{
  "n_layer": 13,
  "d_model": 512,
  "n_experts": 48,
  "experts_per_token": 4,
  "d_expert": 48,
  "d_shared_expert": 128,
  "activation": "swiglu",
  "moe_layers": [1, 2, 3, 4, 5, 6, 7, 8, 9, 10, 11, 12],
  "router_score": "sigmoid",
  "normalize_top_k": true,
  "routed_scale": 2.5,
  "balance_loss": 0.000514,
  "balance_bias": true,
  "router_bias": true,
  "init_std_router": 0.00771,
  "lr_router": 0.00149,
  "n_head": 8,
  "n_kv_head": 2,
  "head_dim": 64,
  "vocab_size": 4096,
  "norm": "rmsnorm",
  "norm_place": "pre",
  "norm_eps": 1e-05,
  "positions": "rope",
  "rope_base": 10000.0,
  "rope_fraction": 1.0,
  "qk_norm": false,
  "attn_scale": 0.125,
  "tie_embeddings": true,
  "parallel_block": false,
  "init": "uniform",
  "init_std_qkv": 0.0241,
  "init_std_o": 0.00472,
  "init_std_up": 0.0241,
  "init_std_down": 0.00472,
  "optimizer": "adamw",
  "lr": 0.000938,
  "beta1": 0.9,
  "beta2": 0.99,
  "weight_decay": 0.44,
  "lr_head": 0.00636,
  "warmup_steps": 259,
  "schedule": "wsd",
  "decay_fraction": 1.0,
  "decay_shape": "linear",
  "final_lr_fraction": 0.1,
  "batch_tokens": 131072,
  "seq_len": 1024,
  "doc_mask": false,
  "z_loss": 1e-05,
  "train_tokens": 515900000,
  "steps": 3937,
  "dataset": "wikipedia_en"
}
Below are experts of layer 8 (counted from 0) of a mixture-of-experts language model. Rows are named router (the router's row for the expert), down (a neuron's output weights, with its number) and show model dimensions 448-511. Each number is 500 + 40 x the weight over its row's rms, rounded and kept within 0 to 999. Numbers have three digits each.
After each expert's rows: a language model's description of what the expert responds to. This comes from a sample of Wikipedia text that the model never trained on.

# expert 33
router:438471490493545538511496451515501526469421516527596548477478455472474499595438533497449467530507557451509509502481521510536428553509512522492470488483455523513495450471423465536538616484449511
down0:553511541447510500546502463590510530505482460509445468542526513498481507529541524452502518458499534490539486493477496455497533560560499476554474505518535458570527501505452479488507530430452474
down1:487473471528503483464539511545486533509476487445469542523443508538532472437498542457515497565478510513470508471516581539490511452485573501517457515620519557513460575531499509496514467528579459
down2:477481442506442593511493486469512457524510505501485488449548470550460434491525506498485477410491535502478488477536524507410577475486483471589517472495528556524528528548466478480422483454484458
down3:586473509526513575520549479506433487493511520492476507424478519481510510476512530527535403422472523481539503457494423498439435530548456566508530495557418463480453479517478553483535503525490531
down4:439496527474456581498529518538513465533514554388505439559463500500503469585534420564449515524545477505531561486587493410498430508464588488568622464535478569547443506545509469456515436530557457
down5:518563451532495571475455541497489550465446461489480471473423477507475539529460508523516534471575552549554516490518477473554527491439426469514481496557516496489519440579445564485439513494519522
down6:468469447504478523415458517496514479518454512496502440527484552578480448531471550504544497487505530450476484506441482478523522475492580498534422503542524507467458581478462497483469531492459554
down7:490576471476519505405483436472452463473518477496428391463539446465497550513573493505507520492497533442491521487449551504499458587512484505459457450512490484497503494503539426507517482471508523
down8:478551519486474568476482390527595517469542496492446473533507486494534462494488537496509493463473510498511470498393446481487476483610464491457506505539481488496513456526480585574497425553495523
down9:533462523385524476437520517474510381538460529465470482491528375509508506432423474476533566508512529518486475435562489579538428454430453455500487452440440485462495478450566495438496492470566533
down10:494405537469456483510480506561446519485524497490510458525523496468510510484476470476545455534487493473494451572505505462507490496534541472452465586455461474517511573550465453495495463508521504
down11:417547537484574481544542510398481498487484533517501535495553492530512431502466454470583505540649416457523463496465428521549508431502464469512546592538515494451493479545469456556507503515431468
down12:511554421572456506538460464537484505492430479536512536521500490439429541450546539517487491530476532500434504537467540463495548474454561510538527505457531520484550484506560505567502515533489556
down13:543481465503441556484472447551563531500449542547532462515452526463460573507503450501533548531522565485494441547523505536467509502522538507514493522453551497565547496479507418441489439535537462
down14:474525565491517520484469476528472494461553454498465482410463457603529504520498527535452550538498393510420553459443484446501539494456484474491562493523541532447588456446529591481421516455458526
down15:487551516480504480504542495417526506498526484485550502493491637510516476500523514480504476442502446466605495461527454425489501515459458433469476534530544535456502523559425541494479533506561577
down16:489522488584517465570522481380488479474524441487473438518536463490472470484556488524478567542444505504492480489531508541517481518517558499540532498469524526538484523508463485486462475502551442
down17:444494494438479494502484499503525452424457426479542508491474543469522550559540486436465412520458450509442511461499512533532457496524492507493482483475459507462506488449498525483520504485550455
down18:499526529496512566525477490495466510499387504495530457511465472451585530488414496529467447539500475501454469515507526543489514522556516580584576489431531424443528482484499464582495591537502545
down19:486550470468484494516553557447436566496451528481497483507498497497569451465505473523513491442485512552488523544511545444515483515513511477462491519467495492493516470484525440508468449595477488
down20:543579488541485570480537446510470457460542520478491450425531502515438461511417534513482496524472516467500418434509461544522549496469561503490525467464471458475534570514572463505510507470471466
down21:475494570499580447495530435570511443547447503531464474494577503533510510498479479409499523467502541478612505444517504528457529502405469546515460465454432521540517429518522631531546577449504458
down22:519511501581542533508478499545460511405531474539459551454539497518550509525473444405541453470494502593487503535506478515518562488395443434553494480540490473512455518452499508469516533493455507
It responds to: Short opening pieces of words followed by endings, such as v, Mar, sh, se, rec, dec, Coll-ingwood, and the word due in due to.

# expert 39
router:545537500507479540497488492479508555448498576502528464450496522492460547601435495432475505543428524438478506462467596551457481533462481433433474518469536516532503499482530499485520444540492467
down0:386502482455548479449537485541518508483501434493456542535523487415456487501534460464510464521551526510479571467512452461511520516460499469549567507500500559552436602479530460513538510517499529
down1:507479493464494470494460519528499585520515509523517513535524574508561496565531553539515515522487538479484495438590536489538459452488473538546450439550463545573429537570498490451442483522501481
down2:524453581443487436476433511447553514514464459451474582496486541526457439475498511526450512581512510455531488524535519527529541521531527575533548567509465508538537462554488528550560492580484480
down3:457503575520502537494445503565484493476493521417517541517476464462459492463518498465512477456493534534483524528455506536548586501550520446540471592447384432570462548514458452448556496542508542
down4:478571500483477493452493527440523483524515459494543530452552476445521486500529476510487492529499481535527560505480481433513478485529520508519492543479490528496502508494537488563564583472538516
down5:438462487525537527553505487525531463509483421505443558483546481551481472460547474535462502560554509549524467453540412528545486515510533492467535504494504519513536520501501476504499551529478579
down6:486453493439548505485538479454475530512521459530511533530566457516445497507504526517544508503487498463558513429484466443519486525505474502508523438484488531518495524546514589421447515530448469
down7:440544518543458510536470548490427496456463468510526530427473546503518424506581486501514467461438527547448504518489481487485525492458520442459489507465532491496431558524545521516523504493476442
down8:489499536515422555473503452510468504476587481526485494538527420477520508431537502533531482477505515532538456479541451597530436484508513550544489474468474522520427530484438481446504409542515486
down9:528554440509367555538482503556483478545484455506489441478559516461582512499505567539515433439496400585515569566508512584490422564485496510492516519500532452518509530479526447500501472498505476
down10:574482508529545482492464424501489472497506500475491488462439540517463473473502529570519495529507452459505526473474498493598472413498523538479560491580616475508543459433478458523517556448453463
down11:524550518558537464499554496450493533556433455571540508549646482508488478565517451505425509498466551524529433563538469488482476562484444464523464495426585554391503493465491558434521494447495434
down12:522491551447480540487533537427588483456484469481448506489485471502564480553500504510429531496490488546487482433439532521502522500527471457502535504589460462455496533536397492513464468494528531
down13:518521533467535468505497611548564490481507470456480472447591501502427473448490512479489579485591434476491496488469442464488510456456572457503503426486538473527536475485526545481502526512427585
down14:520551403455517453539508598493555522573551493541476561487523493432477543584523523516419515484501458531499533479421447465491523484489449473457566492493502605458436481462525528482518542447508574
down15:433486435416471427442495472535472535423671493533485487558510432447508476491528501495492433522451497539548551504510483454568512526544540451552527496526497471506485508516476423460444537485535475
down16:421477529542496505563526509465485502565533499533509446517506441450501503504473491451537519405454547509484395482520516530462505478475483490570497485459492421447533505478505551466566503466535512
down17:531505526527487517502510514521458453478555488482469449534518494451539546528512477466516498490462419501503569502467533454522405500506591504519504521527473533554468471512463481471466494462504513
down18:416444514497467490495481459541527478508535465548508594490472467525486520494453463515495474495468492558507488477494493484537449462495518450525524448537520488533500557555538475484450464574511480
down19:541532487489575498436544542504499518503433519513549445611458473456579543447533473449540515494470475485447499486476547464517494443508563488511462538561470500568490490499430504460520480499491449
down20:515466496510454479522477483538489465578489551439515565532511501528472468499495520533451509553483518517496513527529471486504514534532441596513444466555561499471501499599490497445471483485489526
down21:457528483453519500511484538509498504447537547498492520494551500569482576498445487436508515461561509569494493563490464500444501513412509536492530493470507505473542586511544502523491454499534541
down22:574476434474420534483478399481444558475516515509534476510544499510474396550465487416570462599517551465399500511561495515516473534446500565571585516524525500521485475434517515511473508515494511
It responds to: Prepositions and time words such as of, after, during, before, early, plus fragments like und-ra-fted in draft listings and Er-f-urt.

# expert 7
router:505435443516439432467519574433543515543475491523538534537473468497529545566481518454456432551493483508526450398505507480541437527483510503462528596457450532529494506502501450564491540471492454
down0:581559491469493534487509494512492594543539491488568544485592432475519447513538488499532498502537489486574516520472510545492451494543534554561455436541480461571474506540526491512534518506563569
down1:587512483447446480503398480441445522437538459516489538467535453549535421465443408473430528488510502484508549497506485502546441522488452491498443495492458526490538466513542500497568472497450511
down2:586519506496514500517494447438482540494411432523460453547541510561540504505442566434470498555497488537507589520437513456481556551489494446475573514516506499553505434464620500459485480517450468
down3:443484456491483537454512480463482462522492441448515484505485507499484523468579480491515476457547547494546481523505474517534455540475467448439469505490550532476530437499470514537583389495534455
down4:543506482499521470504502526439503497407506505450452511507448493442505512497461500546504397482518505543404526522467521493524534443502439495494546560496446511534587557486432510490535471471520557
down5:469502508471528471512441495554501473480499509470513518449514444529501495512526488494535493443572562532544440511520527580499524536540537566574494561473549512544451396475530503540573506527545622
down6:501468499478478507470440523468502488481464433516501520472428494529479451466548551501510469459570516532484497487545408509512477438514509525471471482505526538527494438559505441428521498466507532
down7:456591526419499503517461479468484537457489434521559538554524416494535428523540478495481495503497483548504529462501624502553411503494498574477451501461476478530480488505547490455512529485487459
down8:521457504522546467480470486500534509555581502562501578438523526504505573410460513461530480456543545486526511453483461534509469487469521471531434462509486448550531483562447445520549516412497531
down9:585493496510469447501511571443550486537448508513526485528585474490477538492489469495583454565542558597518515521471525516501495527434473449490516491514461516505543588540398410497543520502523519
down10:428456582573519484486516544504531481532530504502524522585517521494516515494409478472453488420496475502489523542506475498544572555489427506455472541475493475477513561530437540448524465475498518
down11:534438572446576465541476541443542553457467471499546553523468545454486446460529402466395497494483562487530553471506489535497575530485468442509478515477516405557438387499435558505492601587517513
down12:575494462484511479536447479483550504481473502491554564484481559551538509564544536472502528458539562525594529551569449494500523568492540474520519546484479496497582535483516509471536462568571487
down13:451512533498518505417498405499502505461531521497445550534447443483522533448453452487410518524491502488518493441497465508482528449565497487474510467485530525477489491478491542508481455516557460
down14:528514609522527512541456556483465502554427479504521466462469448484527472550524487470457471515529518487457522455477483582541459521521486526497421516434455487522475563451526505435472529546468538
down15:499429562513460513492558477499496429503498481527452529448497374534541509567494535552523490456511509500503522516439434567477507507550439540419523502448496434510484561529495444493482467448552492
down16:530500434531453537536444521485519533523528603448534505495488483420498485499568482524497515508578387471508551587499505474497492550532461582525495533539495530514493553516516433521561510476423524
down17:477482539495517446513450565495470541470503549441547513441435445566446497523463543517454547507447504438530494503535557457548520466500490507468502559559457491497460593508481525430547452523460516
down18:511548440460425533610518492528460540513492487523461546478604538518448505532466528491371532488497501504543467458544478541551550535484513492444455495509578456526543473474457455508531541516526497
down19:500568501502478463494409480525516495552460475503495528531555522527483403491515487499456510457508498569515404520495471525465559480538491510537498519524472457538577473473529544453546496522543549
down20:439513495554475492486537458502512455530494443458457504470499521454483470487461486462469512448501487454510468512533515511506516550538461505521509451510518495543432524469524457484528456537508517
down21:522496489482514473548404480516526529493505441451534510441446544540540554553476460508525485546496427415542499499500499532494515456508487467549463443500497537527595557582400480468523549533498480
down22:513499481385453450506511495480437558556423476560420500552476546491426473515463471525452596537440502443526480437509472537552414512500548436509449486510529440456514486472422424533506546492566520
It responds to: Word pieces of Latin genus, species and family names in taxonomy boxes and species articles, such as -idae, -ata, -us, plus Species and Genus.

# expert 24
router:590467489520538513462508519470478469550465491490468497504467509465483553508484400565496506473536505476524507468423533435499499477485417519540527503490502527476487471548439485516576501517546514
down0:446497469490454471461499473475516487516489531466474483507573513519489505516510427486527439473485539520498482508459511469489561482490547503487535589524441474514537480463564493408479513595502473
down1:500464517485562539531517470533503580520482495555528516497539539491429520511449531584484458493403503548486474449470523505473476476414475518529559554496542482507480556449465481453474543424440468
down2:494529427528494507486491533488491532492483540532470487494448481518557549554471458501507512543556516393528486539578492483484515461534519489544476457538463547466530456519492500514518575496399499
down3:493511449468479471505515514570511470532517484517514481449532519484459589518493553529534500556512524470533519425471547507534445494466477504454479477527569462449494504474543482476503458524528500
down4:454488464541523537491573508330516493463528520481512509564502481531451545569446527559430544541563457491475483533480492577506460545468526424467484562529528485417515483491502503490483465501533457
down5:469455491541563534466503559608538479451485482498505608464484517461488493457483421481487490442528536494493519504517483504570475482484606468471491518449500503449489450492497481553438474529468455
down6:479556452498439538583476518517458506599477471498533576475437529567527496526482585483504502494442508511584506534502487470470535543524591459486458505493459511453471527499490529454491490478510508
down7:525509505436410485470490498481553536522470444459563448512456484596554519524538472446527553508538589485541513512471481425522501479463527483549546479537485515550430531476551523528527546537450463
down8:544492504517399511603582499456506599482537524505523568517577485494508452544523555550537494494467518457461536554433448413491482483524496450488476451453467495539552571518528501447564492528587475
down9:509496476524416557483455487486502477519534515497487556507490463430459516485494505441508489563490439547529515441497553516572463482575476526490506492461518478480488494499538597471479431525514517
down10:483478445501451507459521515585451524555482586584525459493513540468479524599477464479428455479605529456526514541531513526552475519510464493495551478508491433485525524501513531457436515582527589
down11:520489470465517562391510484438499511506468463533489515521453539572449512463482471488488527556469551464459517507500525505517534524526522509478532511489425504487562567515533547545524513469502502
down12:481502584477482482512504529513519411491463564520459501538481543501445484352446473525498494522524514529547573483482537517559488505512439536492513594490463447538441485487514505489519485528475489
down13:579527539471516487414466492497499452539551555499420493542466462449450469508483487549446506490527428569459500601459535544527492486563515560596543513541467532465510496536553549449562531487438494
down14:464503557540515513522510493482504443522440607507508469544490451542550539482430571518540508528476448497466453546525432527488511494524561492459466541480463523455493449518472504538526506506532503
down15:580500540538511553519493569437525500469483454491471492486477525483489447490466496464568569476580495467541498614517500574436513557482550526472502479508460487537494507486536494503530478394457454
down16:418490464478517458493514495482440531522523513476551431504519533556545570492462508431477495466574537486500435459521512480532488553530518483485480421509499462513498536530568558463448524526496471
down17:465526448490398510450517456491490490470459494464473556510515479495452498483584496477493468508463552488511518572486546468504530518547492466506482501474494545447521495512469493426532551513502465
down18:433469486498468496504549468545518509557500475492447518536559516528490516464416511516500518487582491516504490459504485491547492533504492509506553498537521536527494487465480462560492500584551517
down19:504571457422533551460532511509543483488515572444479440478550495465494506485435494503564539451484503496482532452513590429527489612568502434507476487523533442459497513467505474559447465527491431
down20:501476538494442556457520486415495566506480450542488533407427482529525457493503577499448530489531479534481475540588546505516461484556460526505449488439483460578605499556491489501539489463550499
down21:589576534495507473458579457498506525488491480449514517473476516488529475458534458482504500488496537525487498478516531460483543518484470496531485522473495486503541449523395476539503522451510516
down22:464448494574576579506429486518519486535535527532431561484519405503521410531483544500549439418397471515514516499479506435526502488505483544469501539461517486465555460455454482517510453535510486
It responds to: Suffixes like -ical, -ian, -al, -ury, plus census phrasing such as "age 65 or over" and words like married, political, German.

# expert 19
router:443448462560470469457557515450482519517494550512490506553455486481487601518464473495536453544499497482592459420452501498522516457533534533450478522488485480561460535558536496520517503491474445
down0:516510469479543527464473503464522514452580460597471536496461493503592523557539469540525519503530599503546549391458486490606512426506455442381590527543543555504487455537541475536556550532518492
down1:525413552534524510484530509414427506503457520489500515533572551506510438528538555539512490514522495496476492584517517491465484469466523527470490592519481433499491539496475565465468523514467473
down2:609483487538464489482459492513446479488469533471488546482534493464472520472494459550463554545515490458483583514526607514533553495469504512510564470460466539497550409488494488563431462548509489
down3:494483479531458466448523478558504445569518497438487498573459469510479455496489487517478456519532529548475495545472573516531491448511534484537462437555481504535468520460513554570572474497443470
down4:468408563526544520460517456436411488501442484497554506455446520508435516422448541469448448541561395447501511482471458486548445586518486514491533559500511515541517500479447464563474498549442497
down5:491454501508514447437579449529570532568530487445452529468496468497470587535450534508490486538572424478516461473433483504546500503445504554497456492458449544499510473574570513392461536530501500
down6:480500496489561502473466530512468520488546528490529527562412563482529422440484490447511520516500553516470521494506499509577522541456505476496508471561513545465498568571535478512511525497505451
down7:446466479530560586481490538502556525493516475564515481501466534490516530507404557480587427570500451470519570528496500504553549519501535495508491540514517504535501543523559530535483536468543505
down8:483443456455480540485433422444498494444498558464478502480532489520456522565495529481517484555491538512417465522505498516531493507563582523522518453443488463523467482552482495513547437433543515
down9:548526478501505475503495451483511519492500467468530496533477530444482490466526476428521469458474523435534552529511427574476534404457477506457500523484507490531490533506528543469543481532449508
down10:529487566537553512489496489477492468461443546487469532547495515489515499597500550535510592541509483553470478539548454526538558552427469472463550511488550530497479490522408378515476464556522466
down11:500492525574587500517518483490481442508506567476444492525473516457489512460476399489470549504441488474484532572549481560531494469475493558481546586561509525528534518530471541423514451444489435
down12:510465486477542451466504499483458481510515484516460500518495490570488450509497432456441507502383532497549442519495451503434543488531530517580448513425568476459570517451441475535412418522523497
down13:495521461512455469565535500496435517464518485431516538514506562468503492470497548525492507478434528554440465525426550443503487510534464509528507531541475459481546535436482518508563473447548535
down14:486495499537437529464448498510531518499491559574467494536478521520533462507420554572491499390498480480549511496488415501479520451564421546537543483537406495526572425509464479547528521469481632
down15:473503505557505534499498417543535566540535523554491472467532483455554420553533500471561452534485467502574501497481463479526508467604510507463483537503410467563494411561504514472509514498497518
down16:473527449481533538630482460541526490484463523530529517409491505521479574495443479455547488518466523481556521451473456468499460513443534537380501578507477493466463414538568495431466469539490512
down17:491470501480526467525501490560501466481526430519503475505552499460484528534514494510559506534507402464515508503448548505488434498501494484498518479490491517474513490514447513494513508434500496
down18:514456568482463525430494500497503548519429546475527505545516468449577469443504459527481521507457456526477505575457469496483518460456440475518506491536479572544470534450457491477495395480522459
down19:490447509490437484425565472460508492608509494543513480559519552494502517518483518445494555529499472508488494473442467537489455514554420502473504467532477556516475464584638489406494472503507541
down20:506523481514507499522463566496547546451526469473477559473463500507514522477472470548463526470504496505525504494470505521478450485536572505465481468552522474468530470478480529425540524492491525
down21:443463477484555459460481497555510468485545451471496485514462505505575507458553479495494469523479461525516553468457486544475535432474488453529569531559490542588500461544552490527457492557531508
down22:498493546571457497520465463473469509398506476380620479436518409524504494489531469525491508520569442491483472551499504470480463519423512478554511489517522515505511485509456411473527510549437492
It responds to: Short inner syllables inside technical, foreign or compound words, such as Bio-in-formatics, op-in-ion, ant-ia-ircraft, and word starts like so, po, radio.

# expert 18
router:524481509494444486511488469508506507504488525440514481513420506466528597546487555489479471522479574422520480452468526556467446452485487531455501494487506510519546452541524435513550539487503491
down0:493483532535474515549524470531417517492523495585476462526524532504450458471521492460517520551432485509535434459463543551477504496529466521545566454511502444535540498495476515498474489477471434
down1:513427492531501507575626528517498574515515479542583516457579503407521541414538493586520488504539581474475468505536485514499476461488464585516525524498516424461485482505420479473472481588512503
down2:529450533516504512468499518503512579497427455446563517484503536473456561463442538498502561438562420449500512535508509536443506533441493537538560526480488461584476546448545473490535467570515526
down3:490494576540518502591488459536522509565477543496509560520628520461577525457512477518500499447478491523474521454493480524476512426537458487508502513461505534414473454515472492521487516541494520
down4:580470493567455510471542505508510444451503486517464527507433511421512533503483521490480536505539529523422485512521515442569531464521505508579461533548530556467477501514502450512492462514457470
down5:552493452560456504434491527499527468547375558418441511509469482542593585480492479456568574514473474500448542476520451439535516514492548513554463527580488508473492538508441473450423476497523552
down6:479492467484531517467516481467464531451527547520481492509450504507508514458573497534452486561412513495528525439472482531560479508492579565553501454523568480531498542503566507460530524493553493
down7:504490538620435453442430450469541517540522463524504458427444517500544515470413526574532466590474484550470445479470505463509496511431512474440527569539493484502467483529447418451471452478504561
down8:477409530484520514565464511487488539532527473494527451479493555491487595479427490465478539411547511540533536504588440484511552541495459483505581522478489451522523473578520519548477474582491570
down9:457489447511459479501505484543532465491564502536442556444522509474506486508498441525504529505534467574457477506470570562508465484534510423497532536551505469453507551497509482519545515480455489
down10:464553448535478449443443481533486538504504556401433504502479473490518535498522478510432492546508492496456563575440542536495513494465587535504496464514451459414476548460561482528498561503475474
down11:502555504471491490513458571543509472531496522518491426460508524490521502515503497540522458512488554487563562453486472448446535439446440551538538537498524488553518510491391540506509491495544614
down12:503474492508533553492495532537469491538429500553449511500472506560507537495553502469565440473459511471560430524476503491530484469532563508493496508455516533478515486487496527502500534455493496
down13:478498463426481551501470452544520466532538510519479504534521504472510437566521519434533531435498537472497559490471467606507451481490489527505487509502493573446546497566444476502529447522426496
down14:451546452476553559416458463482485478424455497486459508506426611481573514506490487511436518542468532527533525472466509496499541504519508447477485507538441468437467520495504468450550525443539565
down15:473508434471491457467422492449444568463523507547488454502492487442528483505475484519505521475523513479489508423500464504515475484507532477451507433504603488570513513519504486431520548492510520
down16:488516468453450525488519461468486516509527513489459526545516534453547427450490537499456470558471510421531496553557556560517432543504472508523528430474482480501533484560559498474516534514517417
down17:481483522550535549542511522546546507448411523470471501444508449502513500528512482515534445571416468470530554575445500581548495469519570509479511512499478454488488520513493557509566551421492538
down18:506539487542551508497415591447524541479484474524483490451477431511599483487502510515487474530473558494468511441502525564511526480526489532538495522524560421428534535461401499549536541451430460
down19:531547450476533444435484446526526540502388492508442506493502508531543517474517518558514559498559473512471566575466521480578441463420476482516498555503509480534480506448432519540449504512556513
down20:573513440417533447489508488499485479479554513522482499528536510582460499517553510483501415464460495510452543469503470469451544494433500517543549466505455501477520506480476429552488464531497606
down21:525474510418447563472545589463527566498522524538605526504429523474430529442491539515500612544486503492480498508467513378507554481439457516530523448463503539542431508460477526553515489518475466
down22:537428546545583529529538502487531500490422524496528493525583510526491518487498502558434556425552487456465533526515481570473497472490498480529483559444506543510501491463469433484505496580489487
It responds to: Articles, possessives and prepositions after verbs or in set phrases, e.g. went on a, played a key role, with, their, its.

# expert 38
router:475557528589538525430486525449505463542515522494538520548449521465500549546473485517459459539449545447528529471466556572542489489550454503525480482568471491527491486601522456500506526453529488
down0:496483551469516433564432535498466506523522502501520510521585492467485547474469442605476457493463525435452487478470513527510408510552529522496481486523503446431525495532544478416525523457565535
down1:480542452608483483544514443528506486521465511450463539562493481513535522494527405486560519585447529495425534473500465505487516503567559554455490478481503510501475562563445523512448487493384528
down2:519535495532443506530482536505435541466425523477591518457499565512558576545505543457541512464460481513520484547514504473448560530512518527492572515460478454520621562503521479504538479403527503
down3:548433481497565561467553484494541513497537435512508491538532514514459530490530579506464569560521484518521428534493451473491543491502506455497560519534531565491488504505463482483517531589484521
down4:494507454486482490531464429567497408548496522482434497501491508427454612449535499502449557494535498503501457478471507483480506519443517453476453463541428454506423488453474583423496550583438498
down5:484440480544481526481544455565589493474475499477503451550499432483498493448497432576482516502537468530521590472529458510500533521512554485533555478493550552440540480549501527591530495466535457
down6:478501524549516461494442465471519501527496489511468490542540539531532402489530475564432461550510518521563504535541533519506511504508459452540550462588492472506521535467556534504531513518471518
down7:450612490492459536577440511510578503480542475515470471484462542485475483571460478458508478556450569482516516446546467481523475544522520478512438519505533510478495458552533515460516468522552476
down8:478542471482522541512481486612439463508476493425518518517488482524470498493551511505539501475410585541543522463528460513499516483494561543561593536498516467438504525561439463535421435460539473
down9:512519515459530570577495454531556462509459505574526519543484479501533483518453488558482507514503438479501507512474501465554466472494543480512448428454471467534493510486482582413474446489465515
down10:450481457446557527489475493490561457483522459483481541546573568463439479546457502537430471491578461441550480515431475574462473448564499464473493550588514575490467533530478502509468511535504517
down11:499531619521429514467467508521443501449548514416498533488382492547579456517484543456420482491483560470473522526466524482529499577555454601453534532574500517584543498541467482528501440476474518
down12:496513515449480546440522515497459517514515456533433563469588528502494582557480549445462521500469554452471540450509473504549504470503442443545490549494489465489476537542500499469559528500590468
down13:522498522508518465499507462572552508536537507460416498523573532464476542516457524492543526552529504500504465488455455437496495570439475492502454428548438442501449519533514571526548476548467500
down14:510466492551456492516538548538480398442451485517503496513545482505478511520478551457561563453562543452532504436518449441530507536417519499527525378487485465422549547487521562483522432532439558
down15:529471521471531464436502548549526428456488519494511536473358525525478487513470511476524493466471452510474506492503488518469413512564481464571532516491451536526516473508552510558500495405511505
down16:487502510495570477436515485529549396494497491484491558544467486565476479483507473504522500499480501512466506473489457522480522470481515440557465425526513480518455494520517418504481467503536475
down17:500490562480459495481501476559584490499444525489559452522544483487455493427572435506500479572404466474477548514460565530477522494437485527539457445540519502501563450513565524514470542478514423
down18:456519475518474511567518477526492438553512470474585505445527545533489475540566483538575546481530402480506506471531549501442447558505466435499445550504485489481465459436565553516498525490532523
down19:520428501464445458510550459451458490495460480490554543513529541436488478518462453514513549413528536550520443502464535432488457462463521451502488484526535460367480519476602542414515441501427486
down20:494498498536405503498541460477530475549555520470465456546465554481521499468536493433534520498500508460542540559518529544500569559395450500495465514494445496584511519495397546554550536511512502
down21:524506444587520477573457505502482514436471555520503534488496479441460481584559415519529540447550418540465540501483563519498462511560466447514466522481511464477504524510560454493408557567514529
down22:539438488517512557491496522526435541496484533515468500481489546497471569539502515531557488443499517451461506437504486545546512506494500475456559468536470567431574444483453545586578564577452519
It responds to: Commas, and, to, was, be, been, but, plus -ly and -ically adverb endings after verbs or adjectives.

# expert 41
router:516497550529461485468430551519544474525466543461491502490478562494457582540527441526463479542469569459515558454470550471564443517535469468506503478517467488461524534544533424488525530499441505
down0:504445493506631541583471504477437485467487447495530473537566463527522484560537436439494488504519490488496568498468502547508524532427504545478493492501536472455424518523497494476487506526464481
down1:533437505545536447500490535411492501572494497461466479483519528540442485464516485532530460449470531508497462418532503515466490520551447522556458523480526533422514416579425482492560514493542548
down2:537443435420439505465518534443473449526448513531497571433469465586438544512423478458484402512481543511514489455471479487487503441475568421491534488464499487529484521474478489466524482487504475
down3:490434543504512532531524534443496492494462446566531466495516460516511563561524553439510458458543457475571510491434482485456542533520566441503543498501431416476475489483538521486497539527448463
down4:491589501504477411521470543552498503476498556463445505528438426481542527488449485552485534450473538540560506491562491492481475503451547517462518495490532515522567459512471505527541435498500473
down5:505517424492468465494483480540551478555474514439526519535515486502544548482427471521423531541499527468492439497548498452515512500452537459599584435506572485517528467573535526487479526524482487
down6:514434496473461545490482524448520544522509447514538518583463473463496485514488552530512473481525454525499456477484517474532431484423524470501486515490450484526518563434453526570476557468515520
down7:494459530569512507534533543498479505541467423569442496484482435521511458522478445529526552501548539470443489491445502525535528529556586502489495542462488484587484517482515492510517511491450579
down8:545472541569569470465535493431493485492512484406491556456422517577457539538480488450437465444537484536455559521498508499567493536557496485545598551418506525551422477487529444505509531466458519
down9:441447489555460495459477474578497556550510514521449549524487455444603450469503436521494568532420495454450593493502527502482467517551469493471515426482477473482486501565484485514512525501456536
down10:559567511483455493484489472472537484444462512540533495535501482563530469481473519529501569545474468520438496489493468486538557492480518466514530448507444573507507489462520509525516547502534503
down11:534455585507473576439517504567437524508470522478538607472444544472508512459568517449532509439474581470541473517505486508515444458538508560462502536544475441543499532491478495543484520553513437
down12:534525460525525506437535581485446506502451547484482497464513491543419563499539552460511576528559440468455578525472444506469538500522477455531535503451526499440487509581549485428530604502532542
down13:513542625519496535504539528485481558492467509560460540546561502508497526542499480460446444537524431487484546516565530463531478449571452474466517432480483469512527545470570442425543594499480526
down14:483510497525538513475465518447435555484506507516526488485483477531488457550550467504563507529513423536450481503423517478528540455515510524513491540549524446512544522476464498556518511532414477
down15:545528508477495568525563508434521491484500541501541542452516489413453489458550496557532470466493546498457468482475441489476506532455458509419482439504523563444450413511549482566503587501447550
down16:458440544489454524480526460452473487500516501515502518478462483456458448471540538512473511446487469387505483531583486460546461479536472431433488485483484550481598516494515483519459429492534527
down17:555546478493481435550512504509536507479506517447461548500458451492472519450495519575476431457591546544492491504543545502487488553529508536546534488484461533489488485526499498481532486437482529
down18:529506472496492483511509561556531501458502582506557449457523515477549470476486505506507430413454452553603537493448479468404562522469477526564503455526506543516505556506487519481452501501499482
down19:500504520500447478529512482553574510461531597492494510547529560535509552480473518457539522515474471466483509543474528505501495509481438504556495499470561540573577522496434525516546507484543474
down20:494515443473543510440505480454483507551504573494474432538567555464527560450548465546452503497432427455522479481487499547394517510448515428447473514474488561472525504480461543542475516484545531
down21:547543403540445531505492481525434444470580497526512468524427453497468507417479460514494572564449495454425471497551504444486504476585528458489447450507485512535589517502542468476519484473430547
down22:476448445497547482516520512514489483509441455487448487451486472519446540503530592479533410521480568464579426524488592470458515449481498565547522522546499474486491463483476519544521490527565508
It responds to: Spaces before numbers in statistic tables, plus connective words such as and, to, which, also, would, then, and the dollar sign.